{"router_z_loss": 0.001, "init_std_router": 0.0253, "lr_router": 0.000386, "optimizer": "adamw", "batch_tokens": [65536, 131072, 262144]}
Below are experts of layer 4 (counted from 0) of a mixture-of-experts language model. Rows are named gate (a neuron's input weights, with its number), up (a neuron's input weights, with its number) and show model dimensions 0-191. Each number is 128 + 24 x the weight over its row's rms, rounded and kept within 0 to 255. Numbers have three digits each.
Before each expert's rows: "mostly gets" lists some tokens that are sent to it at least half of the time. This comes from a sample of Wikipedia text that the model never trained on.

# expert 47
mostly gets: " round", "See", "|---|---|---|", "|---|---|---|---|---|---|", "Career", "|---|---|---|---|---|"
gate0:098140150111148114135213169134133154109127123118130111129141126103092102146133104133146085139120152140134171115095151118118142148134139139104124123088122113135127112106128065144144168118118120136130123090107177134132098161151150110160188137092172096150128116149125089103138126147071144085189164103095152093129199130151137103170110142121137132089106128114139148134147128123139116128077115139112138123136122142110148126128187102112133120135133169154134100097134154168152160113145169106138113118130117085136116138100100120108131109095132139119152149167129139124127153094123137140
up0:109151161116122118160162164150114153105150118138127116141166127100116095128142111108143079154116125133109154126122146118124125146154131118111149146080115123145123127097118094151141176124151120168131129104094163121127077162168121111170184162111167102173121100171116125112156121142128135090190179125127144098125172136133129120183088150135131134091082125128136148138108146132136124136095136135114139105117138142116147123156213105107136107102133164172114120108114146167150161125161152092125114141149129076129113137109101138109120128116105139144147156140132143115151162085127112129
gate1:123141076121108150164087135118122152157146142107132119136173133079141118140126130098173114112126107149164122130120091117133094119160120074123149114134141133141119169156138108127161123082129135129097104154106079124176123142125103087124116190084133097150090115151131149120114121113131152122108149128144195120095139138135117144133097144138133151140104124137140137109124131125157124132147110137105154155151118154099118166120134096136198125113086115160120117149132116182117106132133172124177105141134161106109143148131088169131111102127086166136146169177126159131118155088149114128
up1:101051082156131141130093130106149100134130107081170158124148130116136138137119131146152136131143138125122136106091170101150076144116149093138137117094130135169107149129152115122120132160122149137126114114106099107134119155100091085120194137131133082145129139119110132099127118107141174113117125143062133105126118132128112145136090123164145139138097150149129087092176133138113147118142101189110144132148110143114127164134129141134140146114106082122151051158143160145108161125126141108138098125147122115148172139143104094169138137145139137091133120161109116147163140074122118116

# expert 37
mostly gets: " Angeles", " Website", " care", " Cour", " rights", " cust"
gate0:127113127126129143132148133115132136150101158117124113096170120116078126153100095157161134102112137105123119127133141088157128105150126138089126076113126139176124089145100091102114148077151116101145096111153105137138151098125133146133117124096169135163141136120149135100116156110149100110158092133159152116113145121097163171133120142118057104130111172125167132108162082090070128157159126111123113124140108141142140174139140118127136159126119153131155118144120080178141151132120154122104128122081129148129185132139094085112121111081105133151097123145133116185116159121107139111
up0:116097079143178100106184160147157132119119142139084134158171115117133144183112134115144129138110137127133105099152132133143154145085135137075122144117103104137115117077135123118140121102126103127128090125116154175141169130123181161134106105127114126132096107138118109109135121144114114071136161130108136139154102134116139112096105125164119121160104099190137156055160141117126125101142154165120145142114095102125084131116185125077113129148107120156133137129106097135116109143104082137117118133104206136140145113128087147121118152127140116121136130126109166122146121121110098117
gate1:113159167141116156191202125090169157124147135101093141112185120119087111090104130141180096134102142115124159166144146130106113134141136148146092110094143133145147133119115116094152125124156137174119110116142110128101077136135113120173126163114085136126120119154144160111168141144130071164159115134140122164136144126088126153128167144123137090107139112116137149126111134131107131153109142104121134126130143146148136141153175110128106133133143168128144152165142131147151102113108128108126115120110131125139160104077159100117105112087110160143092140135134125133081144054099135130
up1:128134157139173145128173131117116088122115147095121127108124156116138159164115164114135174141137139132133149114122143123125136142130133148107091140129100126164113100082104093147084107099093127128117125104172108132141167116142084147152091138160128114151129118072123158134143134130131133095173142141124150120129155078132116145140171166099102131120124130153134129170143190122117160144147128188125064141143143142093141116147139112133111087134110137114149139152168111143120156112139131115165143093134106117148146109132168097106115129165128182142211114131091098121154140124109154150

# expert 39
mostly gets: " politician", " father", " man", " son", " mother", " wife"
gate0:126114077150172135163160137134134131116135088126073131093134107145121112112095117151152187113123156116111146126140159105103104114131134153112112133121154132171158060153114068127134152136185067150113126156157122131110137127142134115103147126071138151081144140120127124113131146127119148179118148130127100145119138124090155147128151146121118130094111121162125146094147097156089108155139142131168079123136111139157180127155125095113181131110157136125148117141147109156176137111155142173139128139109091117106124116119121089149145130137125129130122140149112144165124122144112180167
up0:092135168119064173107116139107117126131137156127184131102144147141143129064132141086143110109107141127129154124085137122125133100130133177135080109121118108144140143108105189137106131092112187136143128112132135151155111101118131171167147138119096127171141138122118163156129136123193125080130116108142161115140125141160116148141131153101090139158115129113140133159091100118090135155200132109119139123133138124126105125097164124119081134145104122126127188132123118135129097106092140125111151113126124106123100118108170164100076163115121140123108130150127101131108142136171128128
gate1:132118113109131115135139134137127109122128102151119152092151128125156109108139102122130109137146163108112139140131156109101139096114118106090064135149128089132135099143112085121145141177145151149174190106127163129132139126124123118118132133140173113137181146118147146206181165129158141127094147146104151086120159154130166160129132136154074136150110119162115141100124120141090163127152138088192141118120178103105126109110138122123163145089153096101152106156096131146131139107125100132089149144120151120120136146094123128120097135122139110125081106173152162163140089127134122139
up1:111154128155143128140119120115124114122112160112115151104120119117132151159125117128125128112108151120156147118125095132136117139136126203165148137102128154139115121165138170128109148096088090137088083150139099147119113094125104152121115122130119134143131123130143119070082133103077101119121117129130074156115131138092107110138125104092177098159106138143161115165139161114126083157122123179108109090143088125156143158159134135119055149140136125153122092125182128112131101148142154131135153132121129117153155093168137110145162144118130158113120156100095089084124199141107123116

# expert 27
mostly gets: " when", " while", " before", " began", " where", " still"
gate0:157140136146139179141110129135120120136093104112159128126172128115117103130099124128124149127135125123115138184100180065117125137167090061149114152080135149163137113120132117091149159150143110147140110140128130135124116093098098099118145140098118130115139130125139182134096131099114103142149108135191130148129131147144130122147132181128139120113113163096127171172199102115127114172139094110136109141150090174150110126148130124125178166152174128131157151136118138139122130100149127171158087113127123127151145123132130100142138113147121119155134183146130113145108171130120158093
up0:146129155159084126140135107081142123167128152116154148103158111126103105147125109140129141152110131127093116124108106121117128109176100107113144122115136157132121103145137127080183116139166100116112100143122130136117095136100164117163122147095139145173156093116129145136120108134214111163129142118143125108098116089096140181136133107110111160155116152129145142150122148132133115179141101127161138149118170137198148185136153127145121116118095126121159098164126116123193116119130145096129163117080131101092110096087109116110125112125156086154169126125134110125145135138128136097
gate1:112147150108112148140130112115157165097126122125172149134129127096129148104120094122168185109119149111154135161119131096114132074120105100117126060144151181130139131139080127164109092122145143152138114140150133138160119034120132124152107148127148136128148142145136128121099109105179108139143112110109104105108113129120103118187152147133114151118106128126165126144120154095114136112096101137161139094087119141149154158124082080165137137097162143130185110188139137104153119121136131149139147133100130103145109102140101108139116112095112096134115139143123130158114179122134113097
up1:085168147124091141153120139084134130118155107148150109089174146128103155119174128112133124134099106108122097121138114143138091120147124149137102123098108137203131165111117119124133106074128156159123134086089103143138155129175150154130125156125196128137130100142134142125154115126143103116149147149144159150123131154103127100101150150137149174126155156155125128149112132182122099105102141115141128139114118118118143134166142179095115163097095115125138129112103115122102134150103131113101129137102151103162094119191139118081153117121158167129190116075139125137142161117113116121

# expert 46
mostly gets: " retired", "inn", " changed", " Red", " European", " retirement"
gate0:123127121151103156127131101114112110100131128175146152078137117122114121140119124154146188150141170144080178149103123131135121093121103138155107114096179126145124095151113094107131173142168090158112145121143112121093113095100098154164153186091138132144173132134152168091117148131122118097120117078115135105124164134109160123159135133111105109105066142129129119137143069113104095170146131125137074118113132137155154129135141112105141161098164129106121127122103152136178123137090145152120116126108118097143133105124178122102101095138107129149123115122139112178106143136113129127
up0:111092133124108130113106116117154104081176115183126113086137122151142146156164146101130180181178163163081138101097141158151154109112135157170132117135164109126116106115150107121131167155146111129117169104125135136108155093143137129150127153152137108109147129129121145087148158126130136082098148108112168120156121149115113090139113110145124106125123112167112103102119100152122115141143158173100080156067133127119101110118116147088165133125126105133105155162132169117129134160099117128152082169150149140139110132148177154118103135171146146108137111101147141143137120136149101146
gate1:145168131116142154199114132126166159140118108131129151096157094090101131124139105162155098120119108147155180120122155104065105120128111117094134113115201119100155158149111127145170112141150081173107082099127147107113125084129105145118124168121115143147127091125128154129125131100129090125153116124181100144115158118114146168149122147107130114070142175123138172115143107134125124121121096136155136131124133161131135159134157140150140148101152164121120105115147110186164138142133150163159145078123129135085122128132136126123129128098089125153136128180145126141107140123134142111
up1:124148102096185115146126156167142152101138093125086097157157141124123113117126122127108107141125164134175128118157141142143129124095152131153156126166146102112112157125164157149165117099115129142124106136126155106107113074117128087105135105143157176105143131137122128137121134172112156151104135121149126105108120105092112140120101192138139113145125122132126163134179135139174149110137157138105170116123097113114133184089129153141174114128185149139125145065149127128137131150111127167178112123155169145145119134136152147171136139127111105098156131165141136123113130058133110149

# expert 19
mostly gets: "),", "\",", ",", "',", ",\"", "\")"
gate0:130154126162134135150143153118147129141101171131185159132147099145132120161120107163114138126098121145119156124099118120122104142157183095139142102124173100135175124120132089132129127137137153135129104107163148157131098113130111127118135152106079131144136098154149138122107123111121063158136129128153100146104158135140110144161186159103066089103115158113161166148110135125106136108135109130134099113145131134155148153156110106156084147134146139070127080097157141148171151125112122109121130150092115136132140084089136123109138092117103101160134107103144097149122159126066167111
up0:110133109133143158144127079120128133158124076106097136119140135136100098064128095124172155103160133127146139122132140120105109107105084122121119130107122168145087089161105135076159152101134082160106112162134084101049121145086125149169114141121134135136163168154135154138116139137148149100131101100161156109144111118088163158158094132166160142112139121117134134147179089120110101161136132100133135125144122155126129121134148106119158132121154127164143162160099127119122100119154153171129108076163131112128126165164125110112130118114125150124146166135127113140107141154161120150
gate1:099099125124158149136129140101156133135117163155197120109138102082110096178045104125137123086126173126122155135128144158099126119119086147107073103116139154129180093126121102068151125137133064130111122185132106138130137123110143123131111134127110144119126187138127140132113167168135112109135125126142127142144131143144124161138163121122104110105146122104147140153147120084097119148130104113121093128126132139144104088154162098084155148125123131164135157162132130158118100141097127165168165116166118112156126111112106119111144130108095137141082128098100121123103116131143142118
up1:113100079141121111115133137129103112122136148168168091111108137091161119168087096109137115119106144097113133172167130150138173102122077161130076151154124177098165157113151113091122106158132076103135160140094126177119152126119154094110136105157127115131091192095092106117140159154143137136093154127109099129135127116171101116105136092151123138153146101137110106120152153112137137111131131153107112106096114119134101122129124130119172150150103131163099138132148151148109095130125091126140149155143129125104126147105109148157164170133149135115094099104084148107116102115163126107

# expert 10
mostly gets: "oun", "eng", "ima", "ō", "ang", "ix"
gate0:151148099128076127144119124086129141122150167131143165118107133095129115094141059184122171113069105124141118111114147082123115141139111131070121153138113124091144131162116104111115098095140107127100134099152097120152135097145120136119114139141143168143165155149117145056140109108144124181116150120112148095103117143100137137158104157142154142070102146118116131145127109116103116175139142120127107099122133118133126109130130120118134098133123159147110149095120131112172119110120127136088181124106140140148117113125140061141087165140093106132093110073126128115118133109156147102
up0:152129115100103124144103180106117142109163179142114133126107072125139120095135103154120188122102120141143107106095192096108128149132140123093131112135123119113148123150140102143130084137115139132085143111133092150170151082136144122106104136136145119128158129137123112141135081108114137145100139138121173124131103150106120144121077135146148103110097128116103118124122098115128116176140151121064116130115126116102112113115105103130123117130095151142089159120137148117182119130133121114092199085133141147148112115085139073137110162150069108109101100076125150113104132110152147112
gate1:160124117113156115115140127132109168107136148115083140126093140076130124125120114168115141095136156129131150122130116094123121122111123124113100082114148126167141133144115119143131134075115144159080151162148129115144126162126129145127091155122125151132142089162144163062135105087141118147150182157137120083105161100120113153079152128093122151166083116138125150141160158128116124128111112186143139133142120171137142184161121149137117179116088150106145112132096126166201159113168127081144142116123137127117149116137124156136155118129146126127130149125166114180125101146120148145
up1:117115103109156144149132130133073187145137125151080069152118097150152142085107129162166116135152138123171135126151140081114166114137148159118108101163120143139124122118117124095135154127174141141090144159128159119141124142108133135107151125121105121115158112106133141097130118080096153139106101132107133133113125154111136163104124121114119182158132119146122102136114155113101145096055124158095085147098161113130093128135149073137087123130102124106126158181126142127120126085139111105165144117144114113128145146121114099139131168186136133119174071147126132141120137087133110143

# expert 4
mostly gets: " their", "'", "’", "'s", " Q", " '"
gate0:127134103136130111119092159156135130154130171136237132136150121128119126143106135108141106122147061140107145148142129117084132148143100119138121121138166105118168136145110108095147124147114123116128140147124119121137132111127132146118084141132132139124146124152140137141098144124102145128143149137132168133065158159115125126138161125141144156105142150099134138179140120152121088177119146124160135092179138146134109121125114073133136161141143126150115155135112135140108137060124138156147160116128120119066114124150165107082105118122109144218111139173135123123096147173141125117
up0:158145110111108154141136140136107168136129130105100140147127119141108118093146119100116152115117134118174099125131105112170092134130125120102134128160110141139092121098190166179141133109152143149107107114139114149120117104168154174157114133113143072128125092142144140105175134117129127092119119107153108135129098125135137164091093123104115126139127160176137136099083163103186158114098120109138125133104081124114077128147162173123103055122115126117128120101162112131143114195130141104123130122103130088174125109135129142123139142168130109092130106083107147159137111110123158105
gate1:138142104117156151162142141107134076124119163079174153099140128122120081112088133131172165119124107110097196115068135122122107137142115145093098061129159147150144114138092103133174160161121099087130107129145112174113101141126116138149141157134130149142109152151123166153110105139105125138126110140161123093105127138141172151142140133099113118080120116098108132152160112128068115185155125115143134123137130152142141150143142137143114142104116143123158113107148143155140130128103126109126184139139121141120147111073126086134161157103120101130101170099133119142126154130092114119
up1:113120113081148152129171121128142060104149134116145111154117166166159127155130188110122138129140120122146127112128172169128155162126118123125107095144125149177094126113123146120141152152118108084118133116101099171110140174154137129119104108160120143106089134110118116140137083144126164141102114139164155120154103137181130100121111133129141088086166106127087115110159120145130140144163151138110156154114135124113101137113115149111144086128106111134106121125141115109096175179128093095136124148152133142144106163115107118192173174123150105100146156119154137113137110093139102168

# expert 21
mostly gets: " billion", " currently", "enn", " million", " Bro", " Taiwan"
gate0:127125133115133128149145143152114091161106191120138095144158117090125130129097108182166140103093102089176148147103111130131107095132123110111138117083150125156176113141132132094138128129154137113130128101133097113123112135120088147146128116078148153117124119167169114122122114146122118168140099114116126118123115121120132184166107134103119135090138112127157138152135128124101131141123120093151114127159102186133134169192136119169114139116143177084130121119089129163150135092164135123127151137131092073158118056100072126143150104121095160142146115111145116154123125159122125130
up0:129118140117139164120122160168119122147148148178093114158113143140130180134143162139115141118150115132101132135152131142120124123112148135143153123116103103123112141071161150143094123116117150111158135122128178096182150147145150136070111126126140146112101102105128089103156106111123151131104149130072181148136110088145137110080111138177182123098155131140124087129111105149166121105155172141128139167091142115116109069115135114150127084113119169136103146119123166080125152147104129108118127171157130117130102138143124146121117149164111123104114151118151151094151119108148109066
gate1:129129101145131143162131115113126146114085105127124170129148120129119103067147106177150141098113165075143153138132149085068140133129111099123106108068155128146131089142127136123113171151164137127105142102157103157087121149114106133142120137135096148152153130127179113129111161107114088147131088120138145114122144068110179115120097105117120156158156136131151143127143154074118115176117115111164137125125120133153139147146132131132119105117155157138145097154109099186148123098143127121103115119106162100159141121140141126143110101136127172131098131148087095149091143134086175146
up1:125102115115118108140143113145127135117110082150122152161104137151133130084184112135116129139166152082175139084140145119107170174099134119141135110111129095125090078129152105110105141186139156099122137095128165146105169160137140128095125112146104151123140126099137117132127146123129122101111091148138132141145111098126136086087069072122133166180160118182115119121086177102141140141088146141135152147114135097115104115101097122124113121139111137140142113145135110138093157123132109091101123136123162135170106122172130155158103165169156135125101111113093112112121103122131118154

# expert 26
mostly gets: " Arena", " Center", " Field", " Stadium", "ville", "ington"
gate0:118110091118126130159152142120177124115118146128108135111152121089151100126151084092175134134115133125128140152093134141109135092113127105140118138150159108128087092145124135100153177136151086111154116122134137145172145171129138139125171130109097155114193123139163078162116138136174107133138173141165136095104112115100118147119134130090098110103119157142118126131119090138098122119130144134108103092137165095125128156090143109116094109155135156129091108161081132182149094085121151183108134098123126154091136164154081134118101108120121147148109166142099114122112141143100151120
up0:118138138139106144117126126156120182147141086129142157138151137099107138074121157124149103117125089197074132143143105142107122149159097121152127164116131136121135151110116156162141137112115119169066145130166117121163127083127100176129066146143133109122094157133119102134123173093115100158124152163137154133114141139106145147142129120147134117143184145104111138135150087130159111133149143146103134139117114148109122088173109129116138131106137103121145186107093114132133082167091110129170106137127114111096066145120158125125128131121104157131168154145127158136127147147159141092
gate1:141135179176121116162183110134113154103130093096153128127148102113122147140099132154135186127112123132117164129123136140144123132133103153102119125119155107144139134113100103122100150176100121131121142148160107141116126116139122114090086125118071125156118110143119104162118109124071105147116153075116105149122122096144143112174185164125103111110087146160101109117137105131136089130143121132157107133112105118127168147164103129169090136117131157092142147083063169122130125092158112106097156137106133152142126126113107145154149117095138132125099142108128134158119148102060159114
up1:131127099137102121089084137128132131157097156160110136127109156135146114138152127081140075130136129123176133142134111097145095124125174082153141116140104125135138119118155142113119141073149121148172103049145120133111124144131123129126138131131142159135153140100145144085135157131156141059102109131137138117116148114081129146110113129107130161156111138081169141129128139133116152109104087128110130093159188125133140079117151119106173078108120122163139085133181098137160104105110117129147125125113119096100129142140157106121106107149080083112092130130121114126117110153139103168

# expert 30
mostly gets: " &", " and", " or", " et", " especially", " And"
gate0:141127095148114157130114102154177127142158105159120144128142066147119113134127090142129162145121115119101143142101148112131100130150134152164152117115149146160128141172102170095167157130127103147099071136160112066132122107121104115114158148147123183121142126126132123146099137151100118129165117098129123127089126138128140168152142150134129117118122174092105133150163092142069119104116107125132085176126105162134126168158167138109160124115130088139148151148126146154142094109133136174123135124141129099126130132131144120088197143092108098146170121117102118163110105147129165094
up0:091128107147106141133127096115119147084123090136154126121150154117145163091122118112113164082129126224144120123117108134156123125115137125113126121128101103122101127079177124135132133110135144152138116087146143127112121167106139146134085124141140129124133149125154141124092130148145126137127150119120118125132132130102122086151117108119112152130108107184113084111101098073164164118107148126082127095128149103104160110118164177157116145132124125084152128095097114080126123122140123157109138162121124140137103151142156139151107099144167153136120171096174188128124135090118105198
gate1:129120122163116150138130130110117115148152163086137141095150099085123084053092081126151128124138147121118155133126117120090124101145109140115124099132139134127150114169122084110160126140148103140107108154138103125066095122132079163180148128092122115164140172155137162167137122125159114142140089088182138110116121120132150139126129120085103142128110150132123163142126113101075074132107121062151103117183122116170150149147149118138124143123177119129128122151102118155136147094127132130133148118121064103132144120113104132117121109130129109136126107147134103131149142156125123083
up1:128150140110144152153150134093150176105130102149174121126147124128090140149126140148120135087095113140095132142147172119163089122140154091157080114105156108136117128143093137110153143114097131129104100161142142105159126091099140113104073165132137146130149113141155168103102141163102107147166144175145130115110144145110109145172158143117103077106144132125087158154155144156097143146109092111168096138156146152128107101146160137128118169099118130106145092117123126143124097086114111155133159122139155129111147091102182120104130081123075133158117143122133138148107160129095151143

# expert 7
mostly gets: "See", "Early", "Reception", " Genres", " ==", " Background"
gate0:127141142109114124132130127128096097121127112097096197080197088133129118113149104112136124140128176108130190122113144115140130128104093110109094122151123107133157150168083147131165115149180103167184122131193134118134118082125153133128098126137137137115158135149129114134142132131153126141148121148110149135132126168113147145145102147120115114132125155108131136115142135198140138104140168100163125104154137113145103144160114146141113156126127129085183120067046144111152135093128115116116123129101159139127147103144152143164093128136110130153151121118130145172141132142125118143
up0:117121125094162132146131153156118131134101149177146071157131129131102115142103139113144114123130111141130091139143182107107109107140145170118126126129140158081123090111146144112125156121082156081119123127072127103138153139103109120138163144112083118127101139131136148109113160157114151080118120131116113131103154112155132131074117122150130132129159130106136145132120109091123106133093076147089143119126092109120135117092148096128166096132124144182115161208157109175124117144125156173164146062152115099116128149098134109121140148103141151135090109162132127141096150133158132122
gate1:096152119055141147151129127118091053110114115125156134114132099174166123090111138146121124071118152114155127134144142124089122074122112115147130132101163160103158152168100125093147130126164144188142102143144145132072080121116109141126148141101124130112122157136139132108129143124128129142122088112111121131145167126151144152124137143158132140117129128097120155115108103108110108137130146107119127136143104161132125078122137123147122142144152140099150107080111140146123152113123115145157195128098101098110145126132109114093050132080100165146114085159116113138119151147115157114
up1:126113119186092134140142132136138203168108133116125126133145140089063102148126090093160142137102124126079143166139093096132111121135098133086107105142141115117141088105108126122136148121131087100098124145153106110152144133098137155151128139120118161158156131133143145140106144146152102129169169146194157113086132130091136140126134140127106112117124148123161144169156113105120100152115112115151134087149189090146158158128154105114151105089136145162138160161109138127170076104142151149133108113140145134133143136121143093132174098127104113154101158133109127155092143139126133120

# expert 42
mostly gets: "°", " d", " di", "idae", " Arch", "J"
gate0:147115118155102113122138141145141154139136156149149127137149122116081107149123087110136133116108135124116092129142113129118121152150099125161133153106144130126141109152126135086140158124114114133151094149116156152118127097113125176109085153102113140141149202140136178139088168123148155117103136053162131112056157161098136155161162092127095117153147160130178115148153120093114094180106129158135069090115165127155117125121133096116143097141107103129115128175148102124151086131130128152128153106120110104119132145136115116106102115143128134160139142102160164133079146136143146124
up0:144113105180096115110138146146135155129138136141136116132155118116073104167127114110117106115116116146101096108145132169141127151136115124159151149110170120130140083126149162106140148126108114144166102166139158172117135098121116162084090131106126137124143165132129170134116149123146160133133167051144148115104162161082122117140163107140124135150153175116181096189136125114126096130122157158129077097123176134148124114137108086110140094146097115129098137170135107127136123148136123159137135108151134141147109153126119118110111121137117101155144178119154177134080130134163157106
gate1:150173172138125114143105106146107114160150153132123135128169134107137108132097116114129113142126112105134147145130137114113114134104129101144120122119128089125125154130127116140147128119158107185092140155119155103114113124127096134127100143152117114155130119145135141134099115146178090108145145093136131103117149149117136134169142098096111149151154183132130106143129084140137077136158117129181120113170125168132093150122154154108107113115097127161177116155127065122110098142084222130111145097097109084104172116124143124129112148133136188115084102095167130129131138143134132084
up1:128101133145129121131167144114154124122121117101132136125136115108112152098132114132135156099132152119152118125133140133146111129166142142109115128124154173149149112092124121135146153144132087077134095107116090146155099126133118094169132096107117156147139146092146133074165138128134137174086117138103146154119134061149142106105136148131114121080091085106137147131122202114122133111125130106130137183103099086139182093121134074160097131114135136117101102109094153119132116109139105143143109134142134146156097132125110117161086067097139086139153148108093125140092136093084143168

# expert 13
mostly gets: " at", " At", " attended", " www", "://", "At"
gate0:096172116107148145182166155129148124117119109022113140125144122151119112100106093144128167112125135144155132111116124136125114107134120108137111118133148156139154117131145135126133115122157130122140141145133103132109100087104126155093144146117112109173149133144173135099114121150120133149129135085146166110107165138131104118134124202165094119119143185059101172154127081104100088153148118127131132126122103150135128124149132121121142102109133164107126120091109082123138100126110139114158133129118118108115169135153140093158133094087115133119128088126090141163085163121122135093
up0:151084104165145143105082122111112138147104145188137151109149106111135136146102131127151099117112129092109141174083146105099100131156113137110112141090116118113130126157050088127142168158130098174091114122143136147129126152120120139173123146129142152140120159137114147153100131139152102118123113144104074103126113121116174156164181083077135138110099112144165121137154115129136139125117103128157098120176135148148138157154146098137130174118134105109172130153147166173165110088153131143102164111116120113143128106102127142103103127144119138153111171119139097150140121163129125117
gate1:132139151161126154165128150096112139134149124157106132120137122103123111102138113132150114120066149123094166102076117112136116086128112120107092091120165097098136142167133130140126153067157108157103128115126130114122132141121108160130141174104112200122145139124195131114122121137145099163124148115174149104131166141123112112147142111124116061125083110121142153121123138127114073167174119114139091124132151157131153131127129120112137139121122107137144120140115126122146082097099121128150176121137128135094132090111140092117099085141093132140079154123119113153135174142092119076
up1:138118124151102125134138140095130168113168119158117105134116149131130136128161140108101136149150122138106110085121125154147151132117147150091135127144149120103111163115157178157092109096134130104126130099094179117166165133169123114099128145131115144115121101096149136123158144142128145122130181139129166106167142145124071101120133150150148102148134099128108110099113184184169088141161168146105123113088135125096125087123104143139158111125117099154124113150097146101104118141083078141158150138148144156103115146126154139086116143184094152140143180127127126115175107104122101096